{
  "hidden_size": 128,
  "hidden_act": "swiglu",
  "norm_eps": 1e-06,
  "learning_rate": 0.0106,
  "beta1": 0.95
}
Below are experts of layer 11 (counted from 0) of a mixture-of-experts language model. Rows are named down (a neuron's output weights, with its number) and show model dimensions 0-127. Each number is 128 + 24 x the weight over its row's rms, rounded and kept within 0 to 255. Numbers have three digits each.
Before each expert's rows: "raises" lists some tokens whose logits its average output raises strongly, later layers aside. This comes from a sample of Wikipedia text that the model never trained on.

# expert 4
raises: " the", " in", " ", " a", "ant", ","
down2:113098101119140120140129131134121133075101156097133127112105144125130107119158097189139116146134179163123148120113131127125133149155175142118091138160145137155145135114116163114155163111107094205105148141128129118115094123125152154125106111121144100166123164081137143156094112128124158105119152145116163111086087124128094100160111161119112103126145155152152143148115129180103163099135
down3:086120125118157154093135131118116098178147105185123128109151142122168138159169143143143156141121094169103134104129103124122160097113125075105097104118088136119151093161113154119131148129107094156149141168114113144135095121118091115131169084096141132115125115104159120144087121108114149156150082131098091121101111125170129095128164130122089118125112107127122096142147167107157121124108
down4:106130128130124128165124189131132149075090138107118097129137112099140165110144139135115167130136142150109129132138166152133132134151161144098096112080133096098179118163173112133145127121136172100079099193089133122120105113142128111158155159099118155107131129110138127152126085167162098106144131155142147130121104130110138138125084146119084150127163142151157109110111135110152131090130
down5:105104081152138081138104135103124112157126097164126149169168139159153124145142131069119158159136127130126095090149152136129118086077141158170126123150184133126147130136100128101101108126171087130091112157098146134126165151137136112117114155126127104104144076103147115126143112160132145143171118143112171127163123106139135090127097135105090156136117108131105152136135114154105140156107
down6:149169154109091103151150125153107146136139133081113166105088145106098112117124167124101113080126094150115138158148155111181123118134131093115120144082103132127089163108094148123144124127103089136109138141135123118130089098121129118108090126110143072112120150171127126079136146098118127082146129147134131144108172116091135105160075140113123143115136074142137103131123143098105133124159
down7:113159125107092108117107142140154109105155106121117100110108132143109072128129095111140153117124140147138081087141116114158134121130091155098143109098097096086154138152153130158116102088132164118114088115097132136126101101105125049129154097164135091146127133135132141170138142128167138142103130082116096119081122182126138136115087119166145158110132161134126126139133129131091124109103
down8:132130115091111125148155161115112151129128106100132164085115120132044102115117134129121109146122090142149158110142077099139127146115089121119104127097139124130143118128105154154128092155135127157135125121128146136122121115088096119148145104138110123128192089085104141136106152157149128136129118129122130089141190125139107177116122153147108120073146124059092090124118126142110105132157
down9:124151165153148135147111147128116187146110134150151146151058107092183091118104139127136108139137107086135111126156118145137116083141109146127091115169137115111097159113100105145130177140116101096116141101096144108098146123165121201096112134124087110138166098115099150129127134158148145113113154153116129114152136134101084108138124123114113129145131155109095144094098148142145132110122
down10:117117129132110070138142115114147082146137137160126138147090150155176127154104125141108136124068127122142123145164185106114109151185130060118122087119148120151106119158101115121129097143125129132111132153156118124166123132092122130149150120140091100105119093115169114134097142137169135135114174138118107120149130123131130160165136162153167131099162114121120146161127099090103100119165
down11:113129107131106112152175125129164110119146115159113114149101103100137137106154127142088158137121131130177116145151074149130126117099149120110168117103115151139147097147099157123165146083133157098153129112131135137071136101164168166091108119183148111104125067118124075114150178123151109073135119147104131121145131142150134113168111137132111135099132143115156134130132123119147133163157
down12:169109141143171178119134119084130135098094157125121127095166123095117089128155124123108142146082133131132096098113140129137119148138179104098112150114139111126096121128139142110119121140105126156091149117179142093137116141071116166129134156152119108138085119127113118141101160157103138129108129124146142122127152128127100156151090148116087125174152115123141118174183114093195116145131
down13:133137130150115108093135110126161116140159147122156142122117144187137137109093101096140131130141059120139145137131155117145083164148118185131133090167174156152100115127094170098085111126152136123141162111108124138153148118111135144143165090151120110129132151139128131132112123153116127147118167080112136117182138093163141151095078130104138158115115140094159144134148130127165164110117
down14:132117139174117122102126150177101130091116113098121112142156134114110121129120145117114139130096119112091139102128146122097131141150118119160108127094142181127161127107128107089098138149129162121142125102115098109086139092159121117082081123124125163140137124155108142096159132112184122152140177194120126155153115127128172139167141130078090127182119157112115101093125158156132124117113
down15:151132121132108135144151134133139160135115137102187135136193113121118149147169115079097135115078103140118104111169158073139105123148163120146127128130125132163151102134120130160106089097132108119146078136161150119144098131123101129130125144099119116121083111160137124147098144141152127146094145129124120142129142154097123173139132097096102160118063138137071187117111141152127136128138
down16:121139133127145084124158126126109104121145120106112138125110122121125151128099090082137179169113118142132139104153108133141155095118095110139074137140120096115118173130133129140134150133121116086131158072117110112110132154132141094176158158107143115186166138105136092090124128146100125153122117160104103152144133132078096120127099084162133109167157154097104134141106156144175132160149
down17:085153154144157155121092138112106188111111102127125074129138144116090109149124086142154144124086108177143110133184133115138093116128149118122122134075116094112143101113122103167126117167142157165147143142114096150127126148103124131153096106131118116134106103124199136107149144147158130135125101084106167133094134079108113110156115115153111131124153080138126144125161123129120136135140

# expert 24
raises: "im", "ic", "em", "ap", "-", "f"
down4:103114127136187137156136184097095095169150095123103155135111094136118138113144167141141102117141136128138057121115125095098121118118157135160125145128108090104128098113060142082134129113138136107112118148125102145125127041138116092129104113148106101150150132100097158139102139179148120148119108143132125140112158115105158122125142102111133128159134160124112098117118108096134122127116
down5:153145150106100120144106170126106160107093122118119187100115128083121115115152189109130104114163142104104143124161142116059144120113113134109099130126135103144140151115107123174106123141088149155128117114120156129163161124153162151096166123095094155146156135096126126097094122106131159174143115132161105141136123139150126157155133146141132140124080146127087164137155126153100154103132
down6:139087121113117123150182136161126107139103093116131141135131106120109128124161090124141086135126149116112164076139088098153111136106087124121138199118139122136138110082119056097147099143146091131138131135174119129103112125153154138117133179167113145103125101115146091159131129122156095139146136104146137088138147145126088160106093121124130132111156159146161109093118132155117131152117
down7:171124123126138102111129119159133094095158132129175154110100138150128118160102123105144142122137082102079155134156127103183067131134131128135097137106111113136101158106162125125133142092145106096149111132135150138068156102146165137112056155130093131122142079139088104148111118116167146121133136105126124118125155132102155116151126154136147117090119128158111175138130129129121136074126
down8:122111117104140161142112142099098155120134118113102077153138145151114125171124104134143072150133140146153127123093131141105140123099140074089158129143173142153129137175152167133085155130164095127138135093163106180148149162089143132150165113125152127076102151137112118089123139143158121137104116159146120157120140085147140122128147121115122113116119127091137137156064152115144151112143
down9:080125082154143121105140142123122143100151099146113127157085158102153105163112139141154087102139117115167148148148105119122110116095140145166103133128134138116133134120136132121118136134078104139150110119136115183193117119169134120152109151119106126110127164121095110098170140142111122165128146079106146171119170141174164149122097137119136110121150078111138109148193141121114121104128
down10:119146111154168152123105157149188121136099131116175143123112107143133101116122146122129157140128154144160167130155088128130141134140136098096145139135136151090169159117116093112136107085154151111122105140120171167187089149134138090131104101189154138138128102120117116099131079121107136139133146123143131158147142094121120147119181154110146120117082145081124101112167149137142133108159
down11:119120121109143134102110176120149141097103096155155129129101113116121116136150126095110097128121125113147129130111150136117109112127072120158093096118131129124151132107107118141152132099190154101161135170080135158139176103145116133118170067165137111110107134137155101155079109116113111127154124132137107148111098151090102116129119177120110139138132162157139099111167125148148100191097
down12:100153105151147177132097154127126113136160083123180143136161140124147106153138108114112134118076187098103177118116108156072079107140118138112125169117126115117112106141114137160151113176148130123133130126099134128107126144100103158146102104121139106138139124109104137118086166112134105107097115119127149129145151151124144126150159134165136127086124140110114040145114147122093136109132
down13:101108123193150119119115163152131140082146120143104153156137131121075146113098087162118112131113115086136137131137093145095134120114095158084112106096140140093146165114157133104135147138077146122142160067137125161106133100144153114126123158119146138145118124140119088125142137072169106090120128117135150117121125133145115113101175139117144135090138122129067128135066151126119130138120
down14:151159143134127095091149103148102103135134168077115118137104117149106128115128152092180061116160178094113104126130132137155159149133162146090110119141123124126123106117120098162135159102090105125121146112151155150117132119110117110125096132129123094113134144162143165109138138154103077153104125154141110088178150124093158145093130132174111129112097129134174144156135122132158137137165
down15:127113139133178154128103073116150103126142096113098137118132128115153121096132158117103101128149135122101135111114076133140123135186146120167165130113143118128096129146119124107130153088154092144134119155111137130127101149114148137079106153090112139086142133158150109132101168140121150139166149128129109105164116118209119104109085127163105154125103166122171106140158154090137138106107
down16:155139158105153102118137149117159117125132129139113143167177139149096117111149114138127123149157158155141139129099117147155096137103143110143147127116117127146126149130149148167139118123144146159070183134086128080114092117113120110149133157116149161134149109172138118130154124149145117146078109170103110120153117067134108117104096087085164097154184123133115188113120105116128107127134
down17:148196143113111153075179123155146136115137147126100095135130130148158146077127091087121128109100158161134123128146111149131136153176114128148187117102152123076090157095125126157138154137165136133153153152121154122133147148126158127115101148150164136164122148108119143149142141128147130128114130103156129147150096151153136138101163110146145162129192153115099101124132133089135154147124
down18:132144101125151127148104150106126121129159136152136128150124104130156119134121137102144099131172125090106130130122143180161078106111162102120149124129151127116083121138160141131108109083111137141167094133079129091121149123143135084139110142188145137156152130123136086148110125128135118130175138162133114182171166151144094159138152117113081105104086094124161123110121114078147162133129
down19:141154124108141128121162148154114084116120133136121138085138131128122166145145147074152128104115105149103146093096138114166153158119107175119181109146127135115130133147112117131121081114093072122160116101129134123133172077112158094141136128095172067088143116119116151166122127106140123112136130136148161133095151161144162135101126154112139119133146074123139134093106129118100114141084

# expert 26
raises: " and", " in", " s", ",", " f"
down6:108127121127125157133148142145122116093125146120089124139149093155162160180090145113153154146184170123113161106120128099110164120116074122099133133076120135123137121103150135104131141100163151163097138139159141120122138105098137082129146140159141165121129178098115130091170113138120116106163136153092118123137100118073124093139148123114091117099105140150091149163155093131124127133147
down7:138142095116143131118160155121121092202095079148137156146162127138124145154140132127099120128137087141162162124149161118121100122147086087140109126141155104161155135105134139142154147099178121152156142097159118097135140123161150124148103135134123096148090114165126146095178139109164120109144090129110116136102102090137127150090103156143158129136097066141155125135094143113121120134134
down8:106127125111106123134129153123164140115130100138122099151153143132137109121120137166172152126108161123127085110175127119122110139122186153140112180140100131162096073105133075146133164130133096135107157103120146097128094100123092126122183175103120118105154100117153106150075115142123137149103147131145105086133153112116144140160121155090121150146144108091148122110125157112116096098168
down9:163098116131174117145135110090106106150103124160144114117117114132159113142144140138146116114122156128092133107123107139074105052125124126133116145102098114150107136100119130132126041125145136143117155166156102130103132184124103112152137144145139123104138143089140117117143154147119065175122162125112125053137137104118104106144097131126130126133096090128143153125120114140152104120104
down10:145124166181136117132086149150115160105083137117147132081097122120075176139137144088117155152140126118086091107136118160158164163105102153146156146127162109130122097151127125137152156118092115133076133155119103139165109114156140115105129097152140123138104091118088141129103145062129099136145114138154107161113153118130105139162135135092088121118114154139116102131146142147111123155111
down11:145154156104160110136129134103132128141092170124119128168130138134090104127141114125121110151094151131113133168155152145100202137134120081127145133096118121115115167122159176095135126126157144136133179159165114178138151096156156125134126160119171147090099101146120110152128170151101126142099122136120133138102165167110131123112165133157139134126127132112096123149113105165145073128168
down12:116139121125128070122097130082139103165161169171126132125141117115161176153102162131131070116154110066128142154112157129149122104164129126076146126116102107138147171143141151111145146161122136141110126148116136098093144104146120167136161110175103144173120134129115113127120133106133112127136117128103103169130123128143094125116107125135139162119196129109131151135151103175097113127163
down13:089082090071119107103119114152152104136185126139157137124141096127141118115157128165121114175146117149078128145117161118165156131147106129140147113157124128156103141133137141109105119107165149151149107130094123180116157143101144104164129114138094168136162107123146116104182120146105119141136146149132168147124110084171128112106102118147128157122123147090112097109176155101125157125131
down14:147134108142133150155122167132131127177148159125115110152113152081138151161155104129119109131108136143112108137111164106164165095156145119133111170140129125148120113114156196074144131107135094147064162142081168106128107123112124126134146131155132131150136134117144088161119174161136142110118163102139144095140149144142132127153106142178117128128124111151114177092155121163126159164123
down15:164154111078144130139129131126102101091132146092126084146115132137110099125135107151122129082200121129170128125137138073159123094098125110102106105156128166108101160093125140141113095109141110133106100131126161134131109151142144121141163090156197115127173110108144109105135168134137082112108108120154137136104113129125145138134126122147141138102165100092093172122122141099140153109148
down16:123164127154099100127163112130131123146151140123120174160100130147122173124138131174102136117144143116122128122107157125109115135174138163166126143125080126109096127147118125134116133099125128088145129167145158117143143088152142099125058148182161142131117145109134180127132146129168146108065074132121109104141132164094129119119089114067140126137146113118159157132120150155112156139126
down17:079123116130129155151110100118093149102139141121186133130165138121092114153148134149135122134103167121166136137142138110141126067123084107157114126065158095148111133116145116132173155152126128107154161134145106096136085137095161126109104116140162125137145119098129183157154170089134112072126141154118143157136119108113086132122142142119145120127109131117111094159084097133108112145138
down18:175127131160154123093138133144143109089092087154106124081118115148153116120112075120119090155153080112120140149154127135103107153149126127107168090137092097140136095136113118124128133124131116150127138102149152138112125122131092155148132126135135155145138124144125136141117121160147123161108103092155164149158146122111147122152141130169080175066140100134157111117131102120171106183074
down19:107095104109088126130099076126142121104127145090120141154115105168122147153128113152131160167118115147160110120125130148145113138113149098117128162159145122100165108133117117128117138119148144125142151136117182108105150111121095112161084066118118101139105115106123144117138149125165123107109174114157158139108127077100128170166143165157132128111151127187092088097168101130153149140107
down20:136129141119099137118125085116133099121130142106145114092149105127120131085122087136110098109125155142154135146140141156102147101105100130101138125171140116175157106113136154097152151070101117156141116148135112155131144117101145156142112146118141152155141190073149051151123123132149133112140136067096091109120133138149105131166161101142153154130088134143153096129127132140150106157156
down21:148133145124097081161073094145127098141130113123134118112127110094108152163140099105136101124134118131123121141166155093122111117167121152138109132160158092122134120147108158098169118125125114153123123130143157174098149135180140142121144095115138139098132082088090158101118130122146141134115130147131123153161155149073138134123121126119164114099086127082129123100160089067165127134172

# expert 21
raises: "le", "an", "in", "land", "b", "en"
down1:082159125101113155097107153102096130165151149161136124108115159133140137146154083122105136119097099133134097153126101152117131139137119113132132079105162179090145126130092136106145104149167160088140082105138138106112160158137131156139142126084145144096142130134119121163098141095118143178162116107076138112107155171113117126161161156110088100139148124106113155127144098105114128143145
down2:087132112146096110145176102141140130123100135140118130144115160145152060105150169119102093101153116182157105144117123180173119151152154155126082105188127100137143103114082165122088074126147110128139147116141129124134164128132088093118105117137166140129118151104128121139133149103105103120116134167121133126110137118098123081129144111143123114136118135154104140145106144136093163151138
down3:116118115099108135141146159142113082122119158123142117138163123150083161131170134074092122132121067106111085113090108172131122121139119179155151124101118130156165159122144122124154154134082130146157131119147151161130145124111149127170131086107121115081138142091130123122085098146157148129116169102110133136151111158119141120138094113108084144070112156138137122107139129107165119106138
down4:100155133145141149162134082107113125123141109164099156083090120088125088130109129145151136107150101144102065109120164140156129130152190118138166116146095112140148090107116108134130130156149088129102142104129129112153135104141154131151098066125125125112125116166103090133127152125105148135106142112172151110083165128140087117105119146100123125162116167139152102123131142095156123156137
down5:156112107145191113122129127127146110149118082122146122093118089152151139179108149085123115135119127114113137151156144185117131109161126102112135096082108151156117132144098122142153126122155119136146122177139108121091148076147174095119125141138112114138121148151076117079141106131121116158113118135090133156121134103072158118110110066144143114150114128135150166141132134128117136148079
down6:172123106125126141093097108109140095140164165124119126135133140124135158119143034126123208155169152194123111104106130111112139093123129103123090099134092127105122122160104123082155118124134135168132153114144113104121106095133112092139133148083159131100114150139104123147169112105155153151111097145116144110150146146123109132109136117130130118120112102161130100132127147147136101117102
down7:115106124119127146124118122102086121111176093091089150133141085115118108162124114150139075151162118140077139122155156127117148138100100106136158098133101080111154167099119158144141168109090179131110103122136147159161106139134109133121093151113151157109141105162130136130176113098156103147088147116117118148146169115169114141128140141092119123142168129125121135100098102143114087140123
down8:113092141123157129104124162113100100093124139103141146120143189121162147146086135089145108115138121131148131121122190105128147109114103131115121116126106120118122118078158148130175168130121136133151163103112154100103084116179097142127112171116125102142170164105128124158132105125070124121097124111116086132121114146145120087130098140143144149114138140158119153180143107135163095169119
down9:105113103155091161151141149141127148142069110143136130114132126122124116098095128118132149092117129055143141113149144141153129126130150109140165156144131175143116133143082126128139173084142122099146150163175127087141142100096103166160058140156159114114138141114128097137114107115171095126135133139093127151122146145153134146110110129151141104118130103173159128127127134138185110139161
down10:146144110115108089130103103130139123114152197138145149157087127151133142103144029130132153113130131148081096130132131113147146130114108123176119118154067106160116095142106073114128146124115145162133162149130126131092108125143136129172108119158110168110103145122153143142118145127153136150082156116126122116135106108157081123126137159135130129172138130125138087138139148141157099125123
down11:156118124146119138127079105095108143116092118142111127087102167127144134135170115136123163122179135127171131132160100124101124121098121141093148151156149094156108130141121145098152098149119164121131119157122150118088154097131113096130131110137125090132135118136157135117174139086140095126142170109126124118156108096137063092123137162152108100075137169110171145127097104127158082144131
down12:165103125121140133114159115114120161136147123127138158145122203141114155128138099141131132087091083117154135086114132107174144127150152108105172168148100122123152116117134132131161127114140098096128130106119099108119176134107138114134096134129120071173068130160135154130147130098135141107124161138149111133139133117124108108148134137103111083128069184145121147142100145120082165133142
down13:123110129117075137134115109107139124141109132127139154146161148162143113131096111092080121141160116157098151127194145115126152127137140129123129158134146110128150167170102098122112159104146089139097161151141125125100106125201114111132102128154129125117112158120141116086108173092119152117133144129149134156127157158116117117135137112098079117079150168119148064154144114133149108163105
down14:118163110126119133155110129180161136141148077135112131109132140174123136130118098097139094128111143162119114179102127197103128116099185118123103145128132115124132101128124113128110111132153127090090086106084156132112132136159118131156151116134176120109110131186144125162152154144133124167109153094147156150115121080135105118099107147106130178092163121106152152155155134121114133110127
down15:122101131084100101126139105096161155132071142135118153108119112094124089129148181145092147102111117144098139170145134135122154149141153147156151124166149116146129112056154166104142154160152124132099138120111125133171121098145125140165115115127113123145150129110091142161146143135100116143143149180129189130111116112093105109094143131138122145104111157121121075177137127117114112105126
down16:137135123122121138109108080107088130114169126135130112159134141138119120155117153109104111099188146108085161192160121151103108129109134131139114113109147122118164154153177100160123123113165072071158166124087124154112110130161153133118125135151136120161094136107115157124162129142087174119125128124107114144118105115163150156086123120091119105097119137144107132137154091132104117150149

# expert 9
raises: " and", ",", " "
down1:099129137170121115173127118125111157158166119120140173128125116121164149084136123110105152154113128118129093165070155119109159115099122149128117100170116166142103143083131118099120108130140128104151109119109125166132148134134115111094098119085157185146092111136133147125163151096135121107140187119144135147119100115150090101174119105079145091141119138161129117150152129144149115163107
down2:150122126153097181162109172130111136091133103104123138135110137119148132097170068141173121149153178114147139127125132127145097116159071098150103104142145129145112077143130119083111166142133134172145143117097088149135154104120126111172122138117152114151129136140148144108154112146135143128101144162113094164128117132153103178161132157121114103085155113143112143131142142102162166116119
down3:139145131167154077115130106123122089112117121147067088124136131089156135153119144134159137119144114120098131147130095121127134111097127111121189145130140178136115169124124169131130144143167161139127135166115118158168122114152130125151119124148118163125165198160162139127133108148138094108110116083135129095151112113101089139163102072117113138156137106122144139150078122108110107153120
down4:118121131178134142154156141122156136121093102125131105137072092118118127132141123162113099113133122133116084152180139141157154147177114105118141108120117173098097107130110081125088106172175136165122106157087155134091126138139114178140148149142133128134151145075153138104128165148105117102154159121135097127156126082141129144120115103101143091163130113136118137164125154122160107152121
down5:152134075109126202115120143124160195133089114129126102081139120127108108144136135145149172158125122144178148122113146143126185136136121142152079125146125147128162126133131123077132172102143121167122105113138110121114132133090104075135149106128127139142107165125132143106160155136157135119111135119170115079145127128128107145157123168128111094149145139164122085151129144114132106098107
down6:121084098141106146158096119132176107156134118121154098123130135148151109128160151111106127160135143166135084104154177103118162187065106109139123117124111139135143118109118108118132105157122132107156121088129148102130141156138129127143120095155122129103149135150141154133148153138109151130103186166174096094114142123175144109123125146137072095116111115096169130158127094139108152105107
down7:157137174144127153088150140107114106128092162126147128120103121141106152080099091108101134170186180138129124160158128088123178149142144137112164093127121142140137156102141139146146159120094143088127116135105102140130140119143127103124104147154144119094149109149174139076106111108137105078144085155137138141156133155133111115142102137099096144114161136120121139137183105124152112100133
down8:126159139133120076136142127084082137128177120129113135128105139111106126112116116176135167185144111105114136106113158188147155129109157134166155133121108149134095158136143115076171142109110104130135128142140151131156112118132133166092116118071153125131123156144118133145156127145164166094174122114137131109107167170103115162112109117134151144129138154140158090116124111136157168160148
down9:113115128082142143123122129149085107135163080146173159137136146160109135148168109118133123159119127125156119134112122095099152123148115165157209113099140115133150120109113114099095150115151137162147084165075162100150129136115101133151148185133167136138130118105138138152094125117148120130112113085105125139120121138092103078116115121102130128128144116090089091129159156141139160146128
down10:125179117127153124130144130141113144108082169136158141099128169109133140112147143138110143172142118129154128097191137140167144116153126157118133134098112092129112149179149128147114108163146163100136139088184079180098128132101123129153125102145134105173158113120135088113092103073143143154112108131119132097155153148131100107170143119126126099127118111100106124145107112110112141105154
down11:100095153140123151082135087107184132123117139095095089136141122140157100124137096136137127105108110099130165130160119101123159139135119141113120115123092117148081117140133136137180138108131067141137122115136159102150098160142146107133116150159158099156093110149163151127139135143110144112136112085162162162114170092125092100118087123137130101113174109097147112108100162090157145120138
down12:133125135148117130123152117109173154123160116094136157159128145127093105108139099126115137143087138165158109123148118098103080153116082084172145152111186143120118110066108129133094096105179124146098115165120103071111120146112148163136103142158124151132119125087128130160146140115136121130146150146143101093103110112122123154074119104121145099156142095125146113154163127106128126129104
down13:104122175130092175171124079112127114115131149135151124115106144145115161135130165118139120119141129113092115149097083127140134137125121158167160160088103157131154081179137174142139110139096122069158145168124145125068097129143151169156153114089113122137123126161134140137115132097148119154144130112143137114097150129145117106127148125150160125106139155108114111090157113118084115134163
down14:156139133118154116119151130114134154153166102130089126109140110125133105113160142108110174096118111109074113154122144103119179134112046125121156120123100120127124120116151126123107142150155139100110143122123171135092124134083146165068119129089167117095110112132115132177148130167106132172116108130153130160121115123131133128156107092142142143073142122111111102100163139175112130135097
down15:142168136145146145132167147118131125130140175123133130130145143075109124133093106108130148162089093164119169125140118124117129134158097129158088124126186119125129148131084110139128100112138086132149152152133138148131134111116123116111111137073137117144149169126168114124118148147101089115128081086151169137149121144129079171160171082124089145094087097120122147108143089103113122139130
down16:140116119138169122134141128105133140157152108109164119123108178077131154129156143108091120134102090109145134168136133126137111133108125112116089104159131118113140131143094101122104141109139154137073122109191089158165101149165139095116107093133138111124123167090123137101118123126107136151114159108058132130089115144144116163111122136145134065151150125141163110142110114122164128131184

# expert 40
raises: "or", "r", "o", "an", "are", "ores"
down0:123106063135151143118152127121144132199176154124133145092166117107095176142097177132158105132102134152127159144136123092123138188118167132140118102119144162115161106128143124091117122125152137134106129140134140131089130147126098118147135126138129124063082123104104108177143135135135128139103108106115129119115126084111147119129117123083134122104132178127171119100137142170131142149100
down1:125136118117120101155123108138159114102114108142137143113130125156142160152132107115173146132122191113115152128137164142129157106129113129150046124089126101082074095128046159135120122168190146122149128135090083148126121098112107135097127123137162119138140129113143148125132158140126136107132117121135149127142125130158146114109094099129127142119140119141061169129101137095126134135099
down2:090116082115118164152114181125137093084131166166117112125107157098134148175088128126110138143129162131123127119113124087119151147102142140131137124142150168091137086119126144158163082158143102116125134116117119108128142084121115102130141103115115147126119137127091159126101102102152146092074140118114144167182119138148145105186124100155157098109123119149144142096162125159111147152134
down3:127147112141147107123165091135148088137129157167098144109125104120091121095116160140155131157118152159122142150147159129133204161103146116136138127123151138166095132124148097130145121141123103171165114139123127150127121129119066136121159171145156149163126121161088114132147158072123115140111149085116182111112135120159133134146131111114144141090114146117106118092121103099145132177087
down4:127136164079181083116111151119128111113122135088102112146103154146133131138169113122123129122152128102122104122155111115171131119148143113156169115098115084131127135116149160138086104127091116152126181136120079160141102115137113159131143159079076082117083140145112154111113092132131166110113128146136108120138096116112090130151124174114147112112108125150126119148131157088127134071119
down5:179140121115125119101138135192118169113130148112129124118100147108104116156127144121125131129118097173123101126102152165103202154132134089099142174115114136154096137153108156139121086109094142150151131142119122098096136098112169148140095106122142097124140100116127132155132127107130173090148160099117138139109080149112160132125148135139064118171137118125110173107159141121145137146145
down6:128137117107118131103155082120131085159166119120118126155143073104123152103117098132126139154075125122102160124145118116097088102160101069175090123142147163115120171162118110122131159110097112105109125106147142094165113105118132150117126109130125142121116141126134117070103107113113132154141090096128150141159119122134116115135133116142131097178149146116199153103097121123118125084149
down7:117123133121129143175117173162131098103120090136099112120137081184127128146108102109150112096165068146112144086124079137145106143112122142102129158137123126119132152117134128112175149149117139146136085106123119121185135115110123062147104161170107134129124123134135134141138112132149157158106125158172131109100110139107145097096095086136085108125137137099131162125148093133136173134124
down8:163128171138103108155108151129137112146138118119080158119144129157116163106142113111116104121150108123133098118130148120144150134116172146115101114137103157112163108132101132151120149168122107093115100142104118108097151162126099071096125113157134125103084122137108132140098169159150100119123178159106132144098097161118140147111144066180067116146160105114148136104130131113088094126130
down9:156163125179150120095121131142088110133137108126145144113131108087127115117125117162138137103127133151073130178115131139167087133150107134135123150169111147155097129134139179124132110138162110089119079137131130099147101142125144113135137125136113089064143127102144125160134108105101144099090133116132111136160182137148100133115177171153105106122109123186138146156111161110094117154135
down10:134115125150103149139115117148109143164133121141146123102134132087100167141108122097136075118108182150109114149127109118105106139135147114141163120138133101130123118143119096095129143133121078111126160156156084100120086147123124127147101136111110104134198156133151081099075119127157100134115132144122133138123133142092145074106135093080128109139151118126159144147096168178127135076155
down11:131124128176137149155113128148105101066091155110160149144168129129115147155142165106139127091110129097073134089120103098110160103147127128118114133106143134126147109099158172134138116116167115160147122119143105117094110108141120128085114084146167138163091118127120050163121125104173132105104130108110141108130128143123144161115144140124137123141198115119126101107121123105122116131090
down12:139123132112165146176113167132135129133134107093107089115128133099110120082132076117118124130151111081145159099154138115170144136176080160133157093139124133119155138120143076136123122127095121103140151096112108139100195135122134095121128124168151151137126104145153133145105133131129143114121153118128136085129086113112136122114091112124100061122093117175151119120169132150107097113154
down13:125117116146087191096132125106122078109093128144102163129080140107143147092107119160096117133158150161155123145102118165194120140114131180175138150114126114124113107076116149126129112133120141152140135101086140109123102106070101111106138151144129132115142109115114119127113123142093175150087139103125151152118151130126093115136155142129093132137105103115121098176107126126104092140115
down14:135156141137126102127136157160114123143121121120161133096142097160180117110153115093086119103092142112136110176138134128132097137097122138141159101115166151147120180110114140120143150142183142147118151087145116158115128152120111103130166149158132099124165172143145156178160187119120147196152121147131171127124123083133156109098145110166116105124134103098127131110111117129115132126144
down15:148121164108129109133149121086145155146160123138099110127174154104085154176154149138112105146133107112152143142147084129108110144126125123146118141091142060109141118142106134107169135160154121115160120107132129121116127073105111121145142159112114130196126163145145176108145161085134171129157128095134109088178109101109105126156136122133119143119138124165127115129138137108072124153130